Below are experts of layer 5 (counted from 0) of a mixture-of-experts language model. Rows are named router (the router's row for the expert), up (a neuron's input weights, with its number) and show model dimensions 0-127. Each number is 128 + 24 x the weight over its row's rms, rounded and kept within 0 to 255. Numbers have three digits each.
Before each expert's rows: a language model's description of what the expert responds to. This comes from a sample of Wikipedia text that the model never trained on.

# expert 35
Opening pieces of words to be completed, or nouns before of, such as her(itage), val(kyrie), fe(tishes), a number of, breach.
router:122153149164127104127107134154116130128157102117152142134067107139094134151095131121099130104155147131165117138108082076136086114101179109153131135121125129108137129124120126140146151125130153105088134109133108119103121099141135116077107120128119129162102125092162147161136072144113124113127147101108083127108127093168131160151107115180104129130163111082093116108116107136176129126164
up1:098135112160088127171136140156127105167160114118165106122139097134097153117147131148121101099150174101149108169053117089119063164135158110122152125107122130134152160159113094150146144128109119080133135127120143132140116108145136131118107143134121159086126114139121105134122124134132135150187149064127095096113113166155152148131108102146116119118126138103129165157144108140146119193128
up2:142136108148132128132107105118143132121131106122145104167107108103179116139095141122139119115200134156094145119108125096139093126154114139133135163109151122160145133114140084160121139110118166126152115104152114165133171155147131130149138129161096142163153137118094103176110080153121102138136121089144127134175085164108122091111120133120104070161150126101086143078140111141164108152132

# expert 4
Clause- and list-joining tokens like and, or, &, which and commas, especially after a noun or closing parenthesis.
router:126119173143150099080081114108115179096138121164108108132124090120087157153078145142139115142119152113129162118104111136124140151124108120160123108135119123136155099133117101125133158118165103130122137145155110121117156057148124088134095140115125107102138111129141169131206110168117105123190140196153139127132142122112126146150124150167104130114147177116086153114133113178097099126093
up1:140154085118110102116078167094152128183147145154170148122137111143135143139136105112128127072132129099157113156162139125143128127174095095134115101169120181108146101136149123129102178134113093118139124131100124154073154140122099125124145132125116092120093155154100126134151114111158123156133122104120112087129129167137136153139127103118111152127130167132107147177130180121161087135154
up2:121144115132116170143122134159137143118126106134185157142130116080140116098146109145158148148152143162150139103173159124087159103158120128086130109130107132131131149137137093106115119136089138135108174096114113124108149092171143141129172091172134107106163156103136131121116121144118132158106153167089109120149108198137078140091153162136130135125141119127165129083118077127127144157096

# expert 37
Numerals in tables and rankings, especially after "No." or a pipe (No. 25, 33, 4:05pm), plus "to" and "from".
router:131139145121140117108158156149125156141141100145129119163162079132158132162094112145118117112111148120145142144172148127165141064156145123151135124121092098110123112121165132137126120136122107130070165102121109113124138106127084107120156116151101139153121135142150137104156120131102116100134152150130132146105130109138121153132126148130156120176112128131106164135111075155105154124146
up0:117124101092133091125140138140128146160096118090140089180143125127181119119099122148138135124106079136163130118130117106172122132175118153107134114080112144118131139130106146111121087143152122135112133128136093127146180112156130146124089115124117100140111128123153122146118091132127130105107144118088135126144178186118188127143128094119163127177139139144133152096147138112098158111119
up1:126154155156123161156127131151153154158102122160118094142106113136107169152066100127154123095144148122097141108117125068133130161143130156121147083096134152113137163117126131153109120155103116119107110125112120110066166136077166135152142108093089101155150111122148097137138098097101132111148144116097110123157159180152149146115164149119107115180106147144112130153129129082114149132097

# expert 24
Of and in after village, Location, Kabaka, or was, plus career verbs such as moved, joined, served, signed.
router:124101119161131119085148158101143173150107131107127134092066105109099099138122140162176134154143170106174135110092139099149126104142098146129073089127101126165109089105146084121128125124162140134123161103121147098102104107166143093153138116148126107107144133139108144143154124163085144105131173180134158121128144135144107109138092140142113126145118159128121112135130135131132103153126
up0:139144117133112116102093182122124126095099109118109122097123152109103105102129143128135123114164135098143132127144158157112115132093138125132124072159118098144144145102137096143124131145184155108151127136086075124147145115137174116122127100097107086120138081097136136146133099169082147137161156161131071130136155116140162121141125136120118151118097136092124107128086111176115105120126
up1:099116100102125133126121136115123111153138143159142169120145093150085130146122101150161145119103172136168131086159176148143123116122143106110096115120081152162103084118131121089109131150169115135155083131105138118109144119153143085136165163141132132119156097124129115078131073168113108091150151110098127102130110141126124124113092131115127130121146140131151154119144154171155122184134

# expert 36
Mid-word pieces of Romanian, Italian and Latin names, such as Io-an, Ké-vin, -ucci, plus pipes in numeric sports tables.
router:157124105146170129104129139147082095104139064168130114141093088142110078137119084104156182185103126126132136121143131098153142130160147093112120121075110127140137078112126101104085127148153120145166137123184147160132136110175120124138141109139106108147127142112119139103153121125137155116107131176134118151101144172151128128108119102185110145172138145123122160084133107143149122140151
up0:160047172080120050132130130152073135121154114117121098130072109051143106108128113114130138108148164093148124144155121114131145135110119141117129133108130124111163164080129100162117117164156140093140171127164104154113145083150132136116087140135127106124137160128124112132121125136162168135132141173140145149153103144115145138135124134148159171147116152148133084147120135154121127091110
up1:156096170096114104139117160162150140142137126143090135110110139113078113126130101126098122090167173113116143069098149096107111105138078095129156120108121163114162104080161100111132125096151142124138110124106160125109140149154111132117195168111149109128138083153088145110140166111105145137164107113103171138119130160140129135087111091139139125089142130145077098119135101146139150120159

# expert 22
Abstract or action nouns following the, his, its, their, usually before of, such as support, development, campaign, resignation.
router:133164143145149098123122083166102071135126115166110114145080104157110130115116118154094163150151135097139111115108158130128143145122113129155091122129158123146091120121105140154148147129124095096114085161099069099102094130138102118125108119138103096172125123123136149149126111146110147110142124143120188115134139153133161145141109132151114131153142151107137160114143129115130120074120
up1:158078148137154132134179114123114106121100170156123154135149137097122156119106111164123161133155127115133106102148164116128188157077141130121120128101123154168170123125134122123133123141132137152128123117129136125123087110127162133136146139120107145111093145110132150121141114150125110104132153146125173100160170152128129079143127142129115129175129169112175170111153150103108131106126
up2:072105155170172098096126173131145161161127084125127177178160144105115125095093139160105096112117118142154141117153124117095157162129130141177115175104106086129107174149168123123119107125134115160124091138122112168116123124090141129122134104114101119117133116164145125120156120160133140076130143149140143172142115131109136117129148129109087111117156122106142129130090115169131110079117

# expert 56
Head nouns of organization names after the or an adjective, such as School, Party, Society, Department, University.
router:116200162142119072119143144145112117160125128136129099113097102161091072143128103130106162140104122112109191114109131141129171141125115117147077139081098152126109101180164105149138145150141100086130143115143102124110104121144137122126140160150140082164120143097138134106166102124144133147130151185155142139133149169084117128199151104146112144143174137157156130083153107100121126150119
up1:150114140128100087116170081117104144117131128109117122143140119113116134129115168119157130119164179144135135134126110123101123186114132135135069118092123160138149172142140114158122137098165138137159117132083123111106162157150131119176120128170149099128111144145126125121127123104134124125145101059165103173132124168140167153147124132115097151104150116104133144101155114130098106128137
up2:110160173142126109138153119128106118113115134120093133154125093160129135132132123134089189099117100135110153129160113130142109129107109119126101157075145097135122140147136149124155175071115115087150145090140149154141126106114127124147122101155120125113104157093163124106152133119091135154138102144173127154125147110130092109154123101128139164120132150150107143175139113132119120126079

# expert 48
Bullet dashes starting list items after headings, and table column headers such as Apps, Goals, Candidate, Votes, MF.
router:159124168138135113107156111158094109136100083076158113104094097140146085105126122139152137125144155127153129121156154117094150172108145149145115142120165163111148142090152124115131160092156092155109113124142106115102133152096107124110078110124136133169123139136129150125129107170110154147138154140158144131148143108151103158143097110164102106140153135112101156128117124118150126124162
up0:115147153128132130117148098115128088104146156128167148133152130157155119183112132097145138146173121098160115128138105096146169119133149148132072126088149106150082108129182150132116152141113053136123113139130108126103108140104127121111094141067149081149140163145130126119072137170167123113078116107196098132111108128115113111139123127112147121119122138180176131144150121117162109155145
up1:133137122127151125094140111108109139133120082156094121146099141120166138153129111110114133114185124150117134111100165142117074125101136155112149086176141150148124173154092145146092156130176136126158117133142093149080163162106102130134152109146118091151136109117142163117125103153096126122090122153158097129134149166199156147136135133137116118158114146165103161110154157156154124143135

# expert 19
Words ending a phrase before of, to, or a period: closing parentheses after units (1 ha), verbs like moved, served, entered, and nouns like diameter, reviews.
router:136132098133153101131151156137153099132123088137157087117095117132117153139146129140153145103150135113142139097100123130119125171137109167189128075111146117150135120106166159135110120177138100140173097108154145113133161121148105153072137128145083129149169105136143122118163122187071127115141119093113148144088158142117152140072114074119120090132156138120149155126158105151178139112128
up1:142117141145123120098119130149116147138142123140146128159110113128110127066102093119115117132153130137130161156151090142111130132083134095114185118101183140128122125112112191161134139115128103152148123121098134114098119131148125154155169115133121125120098099156113145181135156085153126153087159104116135097161153164148137153115119124146129147130146146131132146159135105150191098096146
up2:110143076110097143137108111165083145102121120105176106144124134119135133125079100091136120154135143167104180165121166117105120142148104159148137114161117111134116157102146120099137099096147111164114166160152100106110153125182131142120122122132112119131158088101134126139137103149135108137138191112139094093083207088144094108125133121144113122119122158113099172122140096105103152123105

# expert 20
Verbs and prepositions in narrative biography sentences after a name or he/she, such as moved, joined, served, graduated, in.
router:145127164141125128081101169142116137131137114144136156118113086104101125152090045161179111094153154059147182106103144109105120144107172107151114110094133128170150100112157130154095131155137130129148098122143139109100125066143143129112131117158099134125134135172098145133136092157099099086135139127105140117100157140132138142142092168127097131128148141139130111109131129178139116098097
up1:129127131157128113102126094145139120130178142173126095144123134122106151161087133147094133130182155116140085087106126123140088112159112099145130087095089147115190101092141136134125100176155135111156142149147108146142100100160100124126167115120121126129153145106113118138117094106161145151148146142104107124126126150108119136159110171092124121146117186119126116122125160119158137114109
up2:107135137155148159100137156146096160117132112140120170130143103150072113169144112125124151132136189131157136119127101144127160126126140082131124163136137132165165101099141129087124172130097132116121103158119139119127135113127138148121140106139117111094122145125129145120109139107105113108120079131105120130135139115136091124122125155120117117122151149110131139132116167136113136105102

# expert 49
Mostly "the" or "The" after prepositions and verbs (of the, with the), plus his, a, an, and capitalised party or institution names.
router:124181115138131126110126120133096155151149121169120114152119089134112115135124085101120122096147163128125135117136123102148145102164135138143118129156100158147112141092129095140140133113174124112085171134119073123103117126167100121110112161146111080142143138110139124072180124153142076148149130143130148122148095147110131158161126167193143141124156121124087164118118125114150118127126
up0:090131127085114129114154181150156185110101114146098129124175151097138149116147169100087101134124136124152142123097157122121126141156115154132132100139097152139144148098103103157118106076117149104111113116115152101121155164146122052140101091115093093164132147152153109110157110096093152125112097095134145151080129177100105084124109173082140103158150111087069150133134071133126117108145
up1:151077117148128136135094109110156109137141146118109142113144107162120121170126131133150139124167090078125121116107152092149141153151108110148144121191162137159160152157125095128094123107131149146151090112091120136122101119129131119123162115099102115148132137089114091098134147098113102143165164160162127130137152153096128123111157178142144105107122127072140130128109115126174071136088

# expert 17
First pieces of proper names, often foreign place or personal names, such as Al-, El, Ka, Lewis(ham), Holt.
router:116119092150164101114122137112118149119113072164146135121110165136143100145167135076153173126091164110118137113108119143136161145168149111115119117136075089111098095114145144145131095180128093147109168075139090150100131105165110101120172148174123090141117122103166131088128141119157122121115140187145119122083168128121154143161134129165143092092153104145138156080127110125159110160144
up0:130126151095111124091145093117090097128103175148141099069140104108122115099140146124117143104142158116104169134103181105144114165140165129116148157136110091148157142120171153115178099139162163135123110119121139142119178133123177094155134121113132114120159116123139125163104093176133114150104141143143148127145109125128143118123129113177110140100139134134106140132095083160072077108178
up1:109098160141110095143126134158119101139167085104146109135101111112145111100124125128101137143142104116140108143123135140104109118155130156107113120116156156135126115084099121135114139131138135186133145117140119164126184094130138125093128118147119148153120135150129153147140117121088137129131114109124102141109156109125171163089136152122119105177171097110122081141102137130129108124144

# expert 52
Articles, forms of be, pronoun objects and number words like one or seven, also hyphens and numbers in tables.
router:139130107156133106078155149129134123138120147130136085123154097138094121150116102175139122095137130140162135125129155122126122161098097112161135116078148138171152155127131123203141110114168146136127108104120097119109175120158125123132112148112122120134113146169158108139131133136096100113161097106128140118110163140146176150108091073163167121141147145099130177111129134135117131135158
up1:132130117151147152077139121153114119094117111115102125119093146168127131149100083144082133125129119130122113081117136126124133153130137125140138118136135126088101099140163150109124107124128147112131152104133136136147173126137139121166155066114129126115147140136154125174143135150154126144120145141145134160103125129162111192122130094141087125151119170169168122102163138135153135120080
up2:100146117137143147120128164130146169169138119090132131104127121133110157118120105142113157107116154141170105128146082186123126164111147111144111111172095112183114124099156134091121166123155146149108135139144131157083107131127120133143117107142126116157086101150103144156114106162096114106137134123083132127103141088140178154097116144092080111148155127106140132125165079143091111112135

# expert 41
Pipe separators, scores, times, years and initials inside tables and schedules, such as 7:00 pm, 102–129, 2020, UTC.
router:105117084154174132131185145141140149116135105130160129093091105118141120158126142115142164161123166114164112117116145141161154131135150127133120100092100097140142119111127083163131117136171097133156141096161132148098140130121142121094116129166154126125125115121124164102130101134113171101151154158150115134116124107151139177159131102125142137113146142084100120131109142132143138108155
up0:128103123148124136108152122135161131171163145138126100099082148141119152152129119112079110113110112053145130102115093109151130070128108122108080131117136161126141124138082134167103165144110079109113118148107130139125164112136133135168161162150099095116135110128121160125121093167152128148171133146118095146122126129093135109102114129135145167135171159107104113104103163132116059085138
up1:137139155099118090121136113142125142153109141139126123143123131121123146120110121130162112127107137125100131124145130098083165163140107157140130099070110084142157171088094145063126133147168158162152155172133109153118132088136159107114175104122101105118162138146100166127086103127127144095124168132141175146131099140140136098133143127135139112156145139089140131122120109174121118096120

# expert 18
Line breaks ending bulleted list items like newspaper or organization names, plus list-item starts and prepositions such as as, of, in.
router:065115111148182077076150163135110124157142146107151135108124102148139094131129125142133164150081066107173130122118093074162167121096124111155115147137109104133131097131127104175101128125177106125092173118115178086132125113142122135134099158119153113172125135124128115119129127145130125133147153146185150134126134132175131136157131100167085142133106163115089114125145118148129095145152
up0:107135123103135108138139139182141109160096074114133127115153111091141096120140136119138129136122108182129147124101181125115159102134161146151119164118125128144100133165125147090108112107127107108143144117135105129148120105137114155101146140146109174113154089081127118136132102162136136145142119148132152163111132151070121104152114128148149148126076149138132091066139104128156134146158
up1:123140149118107156146116124149100141129129174125113145182167152081134148115112133109102142140158137131149161090144134151180167133096111171150144106159174119121131142122107138114156097130130089137135124108080124138170117142110116121135125090178184101101135120125130166117108141134097128128157112110135173107143126129133085103144131134113089141122132110104070126178138092116140114108147

# expert 6
Commas, and, quotes, particles and nouns in running descriptive prose after articles, such as and landed, down, images, again.
router:120124131146142096092092154121128151117119148140120088090100142137121109146134101129153138110143117108112143101127131096114094173137132108157097062146132153133115087123150156193116114055137115112134108151093158129127140139148122138105079128120105082148109107149127146122137121149110089090165143107146150127085168156153137115094128109145114092103142139118136124096163104129102097126137
up34:096126141135126131114111164183117162138177095150102128118118096128130078115147145128151095130146128185145137079145102154096090164157159098140098139133137117147101114056128087152124139101141127128116083135101085146106162104162139099142102123116123113119130108134159157121170134123149155129148183146092147141148136108185114123148124151126127116147147138144091163102134118145114090110121
up35:156134096134116110105147155124151157114106125162094109138161105113112146131144137151140193134099110163125122081149137141100104125119124136100079153113116068118117126141110144130124117111173105137148148129119121109136127125144164171152072067155148143164122136141153127078135103130122120122107181123096176133082159108167136121186109153146108101153143121147125103136147140139095110114143

# expert 33
Years and numbers after in, of or a table bar, such as In 1937 and 13 July, plus single capitals like V in Pope Sixtus V.
router:145167100171113098123117182114132115150125123160133112131105126109136137155100139158166124107128121109160130131068137131140170123122093089145138093162129122089132099091151136123090175122146077135092150106137089111147146116137087095152125147148125115169139169125149092070122132130118138113137137110128151112125156164107106147151139110127108122146156141160122138092130095129161165130126
up0:149187166143132135101093134089141100151138134128123126132117128127115146173142144115089114133123132141129099112144155109154110171135120111127116121133108157107140105128140124160124119127134100157072138120100135124129148129147095140143126157088126089143139152130133105124154165150116095111116149148167146137143126145144156161112131126121099113142136150126128099124167121106122166141091
up1:111141120145113139108123137131136104134195155131133137143130147137049154116072138076123137120108124151144097139118137110115107117096124146156143127154091139095148142128146107133134172110135152137118123133119116092070139140067124110103098155140120111184129164109125151111135116073081188144201108088146109137104128131131146138150137151129144142118103126107115149186121094122101137120173

# expert 59
Auxiliary and linking verbs and clause words following a subject pronoun or name, such as was, had, is, who, when, However.
router:157146137152132115131099132150122139122117149149143126138104072118159162186123106141176145107141116084164150104107119129134118144104133123122126113153136139140154052130141106179083142133158101133162096102117143102132176133137150073109131090154111124130106109146112139173163078111122116088179130146107146129111170163149134155097113181124079165155144139117123122100165130154124067094123
up1:095137136136141146102102141124131093147146121114136183137134134126145176164074086102121076137179160124121120157152084130110112121136147118182136116129108139140142135138130102144115078113147117079129098151144108152124130118121152131113131113149152124073166113121095133107127089110165148076106142110150143139171097118171152120117106116127069129150149145152120166097096117165164060133125
up2:143147124137089148122128127094118131102087116150082130115054140099118131146109113130142140111149107107100125145139136185115151130132130137134110101169126161110171131118138142156140138134120114153125107095135101154156183104141118156152152134098123143132129115113143141181120111141184111121159130139124108141099149165165156128113159119107121116169119157110163117100148113169161124146106

# expert 3
Suffixes after numerals such as th, nd, rd, m (7th, 2nd, 52/3m), plus unit tokens ft, km and United in infobox fields.
router:103145117171115092127133149137124102119124121150149147146081124110113084134116135103095184112123083102154104148133120099125100145103144177112112108083118052160150136186101118155159133142137107126144102098162108125106114121110147118084150113158139109133102125096131186129116111127119135135145126098182121099126185139181119163121122134158157110141117137154141185121137103159112114124146
up1:117121154154132092160114100154166086124134132138134133155152118165118134163116110120106146142136140148109129099143124131130150126158153119130131141135141119127119106128133138148128162129161151170105145105172168123118152123126147140116121129122071132095116106091122168130134135159077125091114154109107080131128126128162161190087139129098128123131099133097098200115140154084121117125100
up2:129132074183117104109105183124135134160119132170159150103102160105093125104134108146123108096163141136124126164093112115142149199148125162114170114085142128130137154105080098140143116131120128135110108155100109150081136108146102130136160153093116148118168169122102131138121149133108134109137139125130094088124110100127166156111095143176155139135141130109122131153073107155112132111118

# expert 50
The article the after in/of, and pipes directly after dates or scores in tables of fights, matches and transfers.
router:102115112123151097077188156169105133148084123178124159132115128112158113163121127152135130084126162088086111082137157101061151139119128113136115111097112123143131099143157097132071116096141130159131131119136138124105142107136135107142095138121142113092151136122149134118087114161099105119144172172174138124111141135152147151142111139162125127144152156118132124111126156148168132104139
up0:132086098159096140117081096125121151065091149144130109110088151174170101106104135132117129089092126110134079140149141142136109161079153152111106114119136093123116133177138116156132168128117133081165137162108104151164108116092165153120150098133117128085155104090140169140118091169144129089138117132161133128132136146113172137188131137129120148158149132131113135177110127125164153111157
up1:111163089172112118128158138137125132155103127138158132126119134119097109098113156125119158121170157120145123116141156139088080126125119155150115116157132144129159119140136158137138082122126124162117123077137136089104121122084139127125094149121122146098101119154100162104122148125110081088154133134144143162118149176095118132116125127132135134116183097078134172110181109127125084139124

# expert 53
Articles and possessives before a noun phrase, mostly the, a, The, an, his, their, often after of or in.
router:100178084152120126089133129150105163155151111149097128150146108112109134180090115135129116134120160127133119079084137112114095146113135129127121137124120183130117137085141087129137134110146122125109154125116083113108094089168098114112120158163124128122109114092120140114180130145120101124141127151118156125136100124124163174130102154170126087130155143130109123118167128141130110116105
up0:101138124120140159085152128115109161153124143124133093103089108107094114103136139158159114127097120109145161080080124145182138092169105107089149159106125152147091163084157148108158142130155119115115117097138105128141161138109100106101102135153158143169102113113156130089090103202136159132123136110130111130120143214133139133124091120144100090157172133186142093119123106152118077121158
up1:138163153112143125119123156157105112148132081115097159137120165114114124096167140100114135136114100114168156149110143135147125130167109104129093115126141141165156154134146116090137143107159151127124108109136114122098195142108124078128113120170133126118136151082129141106151139122153128170142128119117152138100112164148125156085128103145124150119102143090129161123125107116156118154101

# expert 44
Years after in or following, often with a comma (2008,, 1958), plus month names and word pieces inside section headings.
router:165142153153119111136122134174091137115110101138146135115140126117154112139098090120121125111146093096139176116130099123136150139152148078150130156104103137098093103137130130158119142089146118120107143123132118106131151081114080122091104171180115142183131126131097140137144106139143142077127137107117120106144132153145133133109147106126132141153148103128127132100100114142153098124139
up0:083182110139148104163126162164103146132100107160156154125178111116121098133100111150117100146129097112116095126149104165124178113145124120136137136122134106123145127123143096136141111093131135131086136091130131160123084162116150091127126168135140134083136056164140100086098173120189150152165128130131130114148158158098140145139130128156123164158100122188133128117186101145147154113160
up1:171143125120151114104086138137136104124132124137185121100121153099154152144138130133096131119108111112091134134132073102124130115115182111162149123105159101089145132130174139112137161106138119129155145104078114175149172133082125073122113119114153123146121157152109124105123138156144130136066165143161118146120143112118144171159120126108120144121119150149113120091128087148143121116103

# expert 51
Table pipes and list dashes at line starts in album, chart and infobox lists, plus auxiliaries and adverbs such as has, had, however, since.
router:122130151148128102124136123134108133164140113138173072101122107083102094109114127131145144125173154091156152135141128063111115109153148153144122104108121128121152100123120099146126125097142071087130099149109159125081120083121096093120102159115134128153151106109112124130112090147126110107157153133130180140120123108093133145168093103108074116185145161114112129137147124163132107100119
up1:122108093124074148179095152097143097166141145139142135178110135130105116176143098142165123162170125123086156132109136124138115125166137136131101139149129114148157149111158135158120172117141111103132132146122132147093142142047061078106100148110098130173143126105127154098105103156146107121138090157159137122137136123165099151099091088113093120153145143111105120116126161171145138116119
up2:132087119119085136113108112108134121153164089091117151133123105088124123119145100091147149117144129100117154116157106123132146146113166123151147132119125150098142134149159146115102140136130121118160155146125091133137142130108156106092181148141108128169132097124098096126122099124142113116120169158101077170126150132161109115157142149109111170127126140096131124116138076165146104111146

# expert 38
Pipes, semicolons and dashes separating cells in numeric sports and statistics tables, plus From, With and arrows.
router:125119121138104103090184115138114153121114103154166118117121069112120105155137124105199149110112129133165153085148111109121125146150104123139133106083107105123169123127110102131111151131119097130130157142171144137166082130154098117147138085161133111143161076081152092122172110136111124132162149150163108158122116145121114125142138140162128143109151142122091125081130115157117110153140
up0:126119139080100146129128121157071155166170119096141131122101159135122104108123112129103116119145136130201160109118121152149111076132128146158128084112140163164155159157158140181137093178116089137157123136151114122154100150112138163131146111134148071163176150093149143138101113133101154164119145096150114144112102114132111090139139126134120153109149154121152083125125148158141135109121
up1:111070094153133141088105102174122149150122091127160165121165119177167148143107112136096115093079113099177150104137128165131136143107120106135095107102148118130117100113149137141103091115126130135142115129066159123150129142180115068172142096187140114185159142091148088071093105167107129105152125103096154119160117117126123145131126139117121148136149134106076127112108105110113109161118

# expert 58
Finite be/have verbs and clause openers after a subject or comma, such as is, was, has been, while, However.
router:117138196141129105111122144112095148135143130129154142129108127134119141146111129152166156139131129087148151137124108135143102146096114108149125099139141108090146107145140162164104146072162138135158125064125151130125197116116120112147171125135125144114120121133105140166171092160130109092128119110092159114096187128126166155100109095132067169111131150134112155113144100130129119124128
up1:110142117159081154164103183128103146135143103127142112129106101135117134151132119148133145107117169131191128190119105131147134140138155145125121092143099133134132139114138100121101133043133193148095140124157179127091191147139110125129162143126155118144154106133133167178118078131144082110150085108150167088122157156114133114096119131146098125126154130109123116144136121138124144091149
up2:148122116119109154136135155112108151161124104116146173152074099158173156114097133178122101124125105130110168117175122095144094124100143118141150100111131162131169140117091131155123127124138164139143123109129105122110145137136114109139173053162137155137153070140128116156137109170156149099106129109118128114128144145142155084090126129142097108124167160148086167107161090111116064122151

# expert 45
Plural s and es suffixes on nouns (fish balls, strings, squads) and concrete plural nouns like water, cells, soldiers, groups in descriptive text.
router:139159095175126131108131130126115116140116146164170080120175119133079117102146092104155159145107161120131187098101152166113091152104145135174119088125156134173152134136133132130142111154159078091116114107137045137104148095117124117147105135149111140173128113085135144079149120142139118123114127119156144119078136155144191171107146138134172142116156143137118115127172128119140118168129
up0:091143120144144157146140155110094090123132139137153107120116113142131182128128142133154094086159131109135153142152109113117107120084131110110123146079142155148103125142152133091111112095140042156121128082136114151158114181154172114126129144122174120100100129104111137144090097134105123123094155109141135107118106128120113098100107134144130142110139156151133157106142137144074129108147
up1:113084123090131124130158139174128126105109101142135071139140084119141095150140127194149113121118131141110148134139124142094091100138114114116171149110102096158132183140055135125144130130112109123114150069159087130151152140102136133133091150118174134145132108160139138107142109133127112094116153140145100164137143123147084172143088149156129166153099164137084141130124113129094105126154

# expert 1
Line breaks and == heading markers around section titles such as History, See also, Career, and the line breaks ending table rows.
router:103179149133118104104180120141088156184077139116153115144085128080122113135126148152114154135150078073209167148120122110142125152096169121112086129147114135139095084125130130131102134078133106142152131117127122111119112102086121136120108127170144139139143113119110130147183121166130107127108117106126156117150134167147138130115151105119080126196183155131146125114143106171177129117129
up1:102162101126103117159112123133163063122136102154189135112126116121132120094128080146115128136124155143136137163136131117125148131111119112133123182103136174129132162141162137196103112134146063098091101135138108114161107119122169141112123138130200136126134118082133115151132129106103113160140162135137111089124130152142147142149087090128140102133137138144158104171114145098121096145146
up2:112143156159102114151105151104110133112105112141208130146138101114138165150154096113139105140141141171140138096134140140128171187112136111144107121164137138089127124115077139145131125150156153158109126118132125149115153108063124112145137145146131144125161144114187140146166152149135113102163138120099136096110118138184097158154103105128093109131132126159134134130084109181128124100146

# expert 9
Commas, and, or, & that separate list items, names and places, often right after a place or name, such as Ravenna, Ohio or Bromiley, Geoffrey.
router:121134122146136094121136119160115136099134111176098101146117090130119128135113090127137149154139137140134166097160126109098149155132084128157125125134106092151096099128131097071098122156166101134117111094134115120105138105161132120123093150141129126128175098146119139067184114142132106137124127150141144120122144117156107116148121135151119136106122163134134147089124126190105111129101
up1:124127115118129139129117124106144142139106141136180126132116155164053101126156136141093124152086122170149160119094110095110128141127175121131137113159131142098144162153084138107143090124117097121088098131124120151134157107132107134115095105088145133136116110106138148114135090131142109101173139117139102107149099149156096143165161130143096114129124131109098068144135121105102117123118
up2:127158156174154080078111130165086155127110133107136120108101120095118218127068101078095111118100163084136112168103154131124110110122120142113125125169176150103147171101127129116086087102134168164107131147160128162069128127144134103122121131085143119123077140125141094083128117111132091133163130120147162151118128113160143145158141178122107142114142108113149116143077130130112109123146

# expert 11
Words opening cells or items in tables and bulleted infobox lists, often first names, places and digits, such as Cynthia, London, Genus.
router:103158100168155084109131163132120112123138098161140113096114134133139059152135109157104173152100159116118119108087083176144163138164118118115105127092107137144144107137131140166118141138159089127112122124141111155112089104170125120091159142155180113128135156047093148117112096121142136111130140163168136129121108108162124131140146094132128110154139160114166100120102112169166109146188
up1:110178154151148134108131151106065157155165132142117071133137119156148110130167134142167149154106142106119109143111108147120112106140121102098097081147144141137160126085161113147079161148160114094137120124110118160122152114115113109104125114120127119118128129120115106130091064132164116130132109139136147136134137107145137162162141149111135114133159104122097139136189161125187111157141
up2:174101159145151149108063088126111126137105123110139141116135104160143165090088132107135097131155133114131116108131133137159111077098189120108150129124110094148117092128101128115122104129131139135100135106139139121089142102166108132107111121162142117175178103108113113137156168090139134139140120152126170118132109112133147137122151126146142142126107109134130131111123142077144125154148

# expert 14
Line breaks, pipes starting table rows, and == heading markers, especially in election result and sports tables; also section words like History.
router:123121131109135101119157140176086132156123084118134132130093163110136122159131181098104142099156108134121135122152133133136109103121168129141131133088139119130138144089190169151120162102107097120073141137148125125126123167132084114095122105127139113155109081126158131117149102173123108144124193137171165163137136140152164161132132104169117127094140168121108127137178089178115099131170
up1:089123157095161104135092133142108102131104121125101107127098169136094126142094135123158153137159126117112130133120112137126159142103117106093111139147166113144145134109127115168151117092142088144176147127146128090095134167112140104074162137124134130087110106125169122139086165138119099120142159139102143093102117144134103142139099123115090127139101183147085142141119131112158185146175
up2:157126107078092150127147161145101138144127070148154137119120145123099156134144117133151130145140115179108120071147140083141117155132148132136153118100113081169143154117162140124122149127118130106113086111141162129108137110138103109109126145138161109113145098128131111108122133143113115101136130107138135083102117157129133135108156124111108111095137127141130128123162131130124099165141

# expert 34
Short inner pieces of rare or technical words and names, such as vest-igi-al, anky-lo-saur, per-cap-ita, and initial capital letters.
router:091106116169144105117116148148108118101109102166162113103128128134112104161126098116111153156134118138132124133106114132156139132154160113135134113123123118162084082144102123144150139097112096155162168108174164123092128167131116093117121151170123091152129138089159149140130143132152145122117161179155121108142160112143140117119126119102113098155108137123146145117139111096141117197165
up0:159140152182132129096119152157079125156150126143192156123061131149126123144118135182105139127079132128153124118141147085122083122134129152100102094131143103124094092109121136103143154089105091130142173106145146155131134152095128108163110104117173121099136086090135127115093126094150138106136123163092142089116122101147116106134140148137091116105157135153118115127179147108130098125136
up1:134102118140105092112115159167113117154095160137155115115129129132129108117126116147089166100140130101164143135120113142142125147096102156157123132134154131133161135106112090127099144103090128140168115119098115119157107117070155146103108104176158147166130128153163109122121147139124131126134092135095112156101174128143125113119121126136156106182087150107100102130131137119171137124144

# expert 0
Words inside place and proper names, especially countries after a city and state, such as United States, New York, Carolina, Santa.
router:163148090161146112138135163113139132107101104140157123135135141146123060148131132102136139107104107100124124133102118130165132109140116108122122102091160087115132113143139074124070175160169143100114129111154105105112130126170127122143184145168125124134160114119157129102151137135102127142132145122146126140143117122108137102103117133160104135122132151151121147095120103150187124175174
up0:134154132154107085133117142150110147123115133106139104167152117137136179107122104159129133159097098123179169168114110146172154103156138107146153160111122132086107117115168110143076123155168132141143093115118119136111157129127109120181107119123155127156116109098138126151164113128103118108139137133108130130106168112094117139133115136107118139114108149168106168085116118136147141141112
up1:151166114198123095121083145112145124129125127108116122128122123105132102130133131105117136122171155147097140091088124120162131139130125148136126146167140126140159105114139160154096117151170137153111143114128120136104157124127138116097156093184154163107137142142111104105142101180100096151098080132141158129120137147121126151141135133136101130096133143107139135109183149137138129155158